From a checkpoint of a small mixture-of-experts model trained on Wikipedia: 32 experts in each of 13 layers.
Below are experts of layer 5 (counted from 0) of a mixture-of-experts language model. Rows are named gate (a neuron's input weights, with its number), up (a neuron's input weights, with its number) and show model dimensions 128-191. Each number is 128 + 32 x the weight over its row's rms, rounded and kept within 0 to 255. Numbers have three digits each.
Before each expert's rows: "mostly gets" lists some tokens that are sent to it at least half of the time; "gets" lists some tokens that make up at least twice as much of what it gets as of all text. This comes from a sample of Wikipedia text that the model never trained on. Tokens count by the router's weight.

# expert 3
mostly gets: "S", " K", " F", "T", "C", " W"
gets: "S", " S", " P", " F", " G", " C"
gate0:129082104103133174127125122134127162055153095119143110140178179113120107149119078167085130105134097120130040115108078116119121139142124142061177082139112164140086129209113104169135079155095107
up0:147157117139176142119114153151099201128171169073167142129118124120156141115126094160095095172117123158130135132201106164097159158178106137119140111089151113159111164120115134132120048201150157

# expert 1
mostly gets: " Be", " United", " Me", " May", " German", " It"
gets: "le", "re", "in", "n", "it", "ce"
gate2:108125132060154170119180114140149144133110200100101078104037114149134142143175154091117149086194098143143111124165127092143153113148104108114120136096145092176156090083146125081093127126106126
up2:142125120140114155089125132168138128099121150122144126117125129140081137140122131109159127137146088135111147186164151158082133118117074052106110177090132146121146125133112148108150090104083124

# expert 22
mostly gets: "round", "ate", "ary", "iv", "born", "ator"
gets: "ar", "er", "or", "ate", "ary", "al"
gate2:080048145133067094089103132114141117180131216076095150122117119114071080150159104081180184117105160093140129113161157144071065143166139108117087128077154104094156169143157118140104083124109139
up2:153155177089131118148117125149107153123108153146154154146087110165098109145177159159048127106133136159101142187080104099129088161127157119176133146165130200110071123125097143093075025132110112

# expert 18
mostly gets: "tri", "us", "ul", " Mu", "ur", "mu"
gets: "ur", "us", "el", "on", "ri", "i"
gate2:129111175155179122155106145151118202121113109067143136108147201176098068112135142083171129130123175101154047134157129110095186112140088122180125162141124139129118144077100103146103153159119151
up2:121137156113101101156141151142208120057119176167093134120146140159125137074123092161121155137148107175174163064091187142179135100193113108133126126173137083160144162140137118101156115116107152

# expert 27
mostly gets: "u", " re", " Re", "cu", " per", "Re"
gets: "u", " re", "i", "ce", "k", "cu"
gate0:106167119139156151082073172076114141060102173111124170078075181164073151151099120083129112174089124123163128158164135124103126194094122127121143194106137124138145129103176125146155109149134139
up0:100079122061130111081122129105137114128171166079127150157146144152157119103143193141132134140123045116071137143185126106156073073148145181090119084121091100093142195145146097154173122067145097

# expert 6
mostly gets: " 19", " 18", "00", " 9", " 10", " New"
gets: ",", " 19", " 18", "land", " September", " June"
gate2:114138127137160127123162138139135197069112070101110158160127046124162185116131138095096118097098150099134185128125152131137156093141143177152113084109182173122089199084151118091150157099116103
up2:116128138171121133097179084159172145175125195130153100089113146162120112119171148149191087122090086114189084125152098173124148149070135175124118113079169172089119113143092158069098154122174149

# expert 14
mostly gets: " William", " York", "ville", " James", " University", "ton"
gets: "s", "x", "son", "ton", "ch", "as"
gate2:092151121156151155121087149228088117142091124178127147143139106078149113096100091116179168089105185112147129044104139159185184100110099147127131143097161173093179128101054113137182125093055175
up2:136116169118101112169108097094116123123119082105138150119158124134107146159103107198152073111151138136114109105155192160159120146070122130164114115143147123169149163127111155069115120184176134

# expert 2
mostly gets: " f", " b", " tr", " fa", " c", " g"
gets: " ", " f", " c", "al", " b", "ed"
gate2:207159152093104077083179173100121132191195093100196104126138144188134113126133076133137103116113097107127117182108100188128139087153143155151139075109081143183111128167099127132088157118100089
up2:149148127149131113077111142127132109167186102168129101121124144141171147104115143142154073162151119110146105167163178152142206141127107130113123118113115080156090153060159111122094126123117147

# expert 29
mostly gets: "al", "il", " ", " \"", " de", " ex"
gets: " ", "al", "il", " de", " \"", " re"
gate2:070211178137147106151127154101103110156121143109089110101083146155147129126125123152169113144119148135179133139111132184116121141137111133068161084112139067152122142144187095116116109121150151
up2:093207167135125139112112159111108120178111117136142097141111167138112118127108108164201106123185181149155127133153170159139088125111125132060175099142162108157150135130180070161130096137112180

# expert 12
mostly gets: " po", " su", " we", " mo", " so", " do"
gets: "y", "re", "ra", "ro", "o", "e"
gate2:133154128138112103141065080168102113103101155159129099196074082201127160107087086125110146064104137107141111175111139125114150178145145109181162137123106100073115107087128147123157138138084092
up2:093164158130094110127129090152118102161103108163108133168082168150110169106098131194108167085128140152165089171139134112050201183111141143155129152158200096097117133105118126084176126105122126

# expert 9
mostly gets: ").", "\n", " 2014", " 2016", " century", " 2010"
gets: "\n", " |", ".", " 19", ")", " 18"
gate0:117105123165099081120110127164123092134116134148124144163107112116157118116149115068156123131203084124137108158143129050132152136074100147200128129155222171091142134159049124066132091166136107
up0:134129104107137142126163151146109123085138136146174140072093145135118123086167123102150131103085144170138127121118100076152094138098121124080058166103118159104127087219085090088165100175183123

# expert 4
mostly gets: " w", " m", "±", "right", "jo", "mark"
gets: "s", "w", "n", "t", "th", "e"
gate2:101195097192131171146128095105120115143165069159161103105175136114131136187076083101138088125116103104200117108116139093179129121147110129125098154120118144125117093102146116162110130147141196
up2:139080069081093131149115062059095176109133155152143108150175098146111139151112102125168073118111090106134111126066141172128145128132097174190138158173168187145119121148152182161147146120064104

# expert 13
mostly gets: " is", " was", " 1", " (", "2", "1"
gets: " was", " (", " is", " 1", " 2", "2"
gate2:112109182151124102146107154125105128112101102126127093176078147150125136157105126065167193159110118128174107090104157064150116098074152074170132187118102143183106141132100159077136147166147158
up2:139164143146148129142149166177107120150122042132129134082116134127091112174159100128165192127067137151144117068158162088061102158141165163124160129096106125181057124121086125117131165121155094

# expert 23
mostly gets: "==", " ==", " Total", " album", "|---|---|", "History"
gets: "\n", "==", "|", "===", "al", "="
gate0:092176082166114163162126165129169126179089137088117125058110143175182141119111147137117120137193191109110099104111143129168097105117130137107064117090130105115176152128070050135166150153130119
up0:091154129129140148135187151120090128146082127093108108061179137123180082181095175109145038117117134154128072152126132185138084150126161176109107188088138185121176091057176140166131093131084138

# expert 15
mostly gets: "á", "ia", "o", " Go", "a", " Ka"
gets: "o", "e", "a", "y", "ia", "i"
gate2:122112164067163147152166126163156107145160083127066115090081129113101105107083144142131077114163120168151134113143142118105100075206113166172076132176071141130103121128149066166128154126125104
up2:088140173088178098082164143181086101128117147141130135075160177096134123141152141111138109143189116092079108140128126094131052126168146151158148123143103149103083081107154140121110054122156139

# expert 16
mostly gets: "-", " a", " an", ":", " –", " the"
gets: "-", " a", ":", " the", " an", "|"
gate2:151152031165186155122132125133089107162060118115131168108129173104135142144077146147105126154141167107142162127117146121140070176118105055078098146151171120126149175132124121115103100107107169
up2:090113209116133157111145134065182138116123128154100099107083084132133036133150160117115168091112142113098059115102114119142140120122117209136115174073164169186139163138128126189167165105156095

# expert 10
mostly gets: " work", " game", " film", " plan", " group", " music"
gets: "s", "es", "et", "ies", " work", "ment"
gate2:108093116120154087141132132153111140128142177166108134151066142128114092129078098182106200123148092058148104197200089213109183132114208111103123126145121081135149114124125140174145131201100144
up2:093126163109140137110112117117070151113193096093109151140079121130154157103086221097163100156135104169142151105149153101150074114096118156090122068188130130120067072112123087103096192186143088

# expert 25
mostly gets: "|", "In", "Species", ":", "The", " Total"
gets: " |", ":", "|", "-", "==", "The"
gate2:159108164096117130086193090069108062111105152172163163144153108127121144165152120123097061142123110078103118102114114103032103139140183099174122126175132114144118142159145061137165113116161116
up2:058141100119103123180039098174160179148134117136093120145072130110121053093136098117180166107117189161141136120176162169171170141139116145109113104090086163155134126114092118148091138190106143

# expert 26
mostly gets: " the", " in", " a", "c", " an", " c"
gets: " the", " in", " a", "c", " p", " c"
gate2:076191144079159142096128123146103107116139157138155125075109110157117170133156185084150118116214068098098106152142191157135143141146166145151103101153116065084128154145142161137089141185126115
up2:023205175149188108119125144108077164159084148114171150130113081147152128125207167120138107192155141111061086113144092155114108142155153099108141119169091040090181051106190167132077147142143132

# expert 11
mostly gets: "ed", "ist", "man", "d", "red", "ish"
gets: "ed", "d", "er", "en", "man", "ist"
gate2:150189134090132131210114098105092136128132120130160162149176159145160168114143054120116147090133137115172138175111157151103132153131067087152131110078127157122175137133072147147097144100127109
up2:168105115095117099121187142131118206122119122147119122122121146125106179131061156143154129114145124088116099154115145132076064160093117146144055148119133093149129127172148114145092153112132054

# expert 24
mostly gets: "\n", "an", ".", "'", "\"", ")."
gets: "\n", ".", "'", "an", "|", "-"
gate0:125114148165169092137151116127121164104128155134168096126197149064097133171093149132152081144183183112158162111112125110133135117094130094150144081116044102101169158152131083142129103113104158
up0:124179102109053112098119105126142134118194117126091194178118136145144112084179084108088099090078109143071137096139131175127127139129175124152101154180195158129122104076135114117163113052124120

# expert 7
mostly gets: " to", " and", " that", " on", " in", " from"
gets: " and", " of", ",", " to", " in", " with"
gate0:109186145105142160198083149130155096115111145138101138155183157088146115137129107109148120107159192085130098127126097138162142112138118167144074172142110157155156120129082117118143142171158154
up0:149167197050113181123117162074195140180163138147121118171143085094184157196099114153187163136160180130153122145140126129187105136095116128125121184128063100236162117137137117096148169117115110

# expert 20
mostly gets: " of", " to", " for", " from", " with", " into"
gets: " of", " to", " in", "ing", "ic", "ly"
gate0:105134142162154132092115113146163124123114083087161124156170112130106086089147155106105130166090117126098085136150095119122098149155151209178161150140130161155097106118086143163098155145153116
up0:135130125101140164111097145133109068089133103169127110150140114135110096085147153129134131150147162098106148161133152165156147126117132158051156102066190177128061131091140070187122102104128186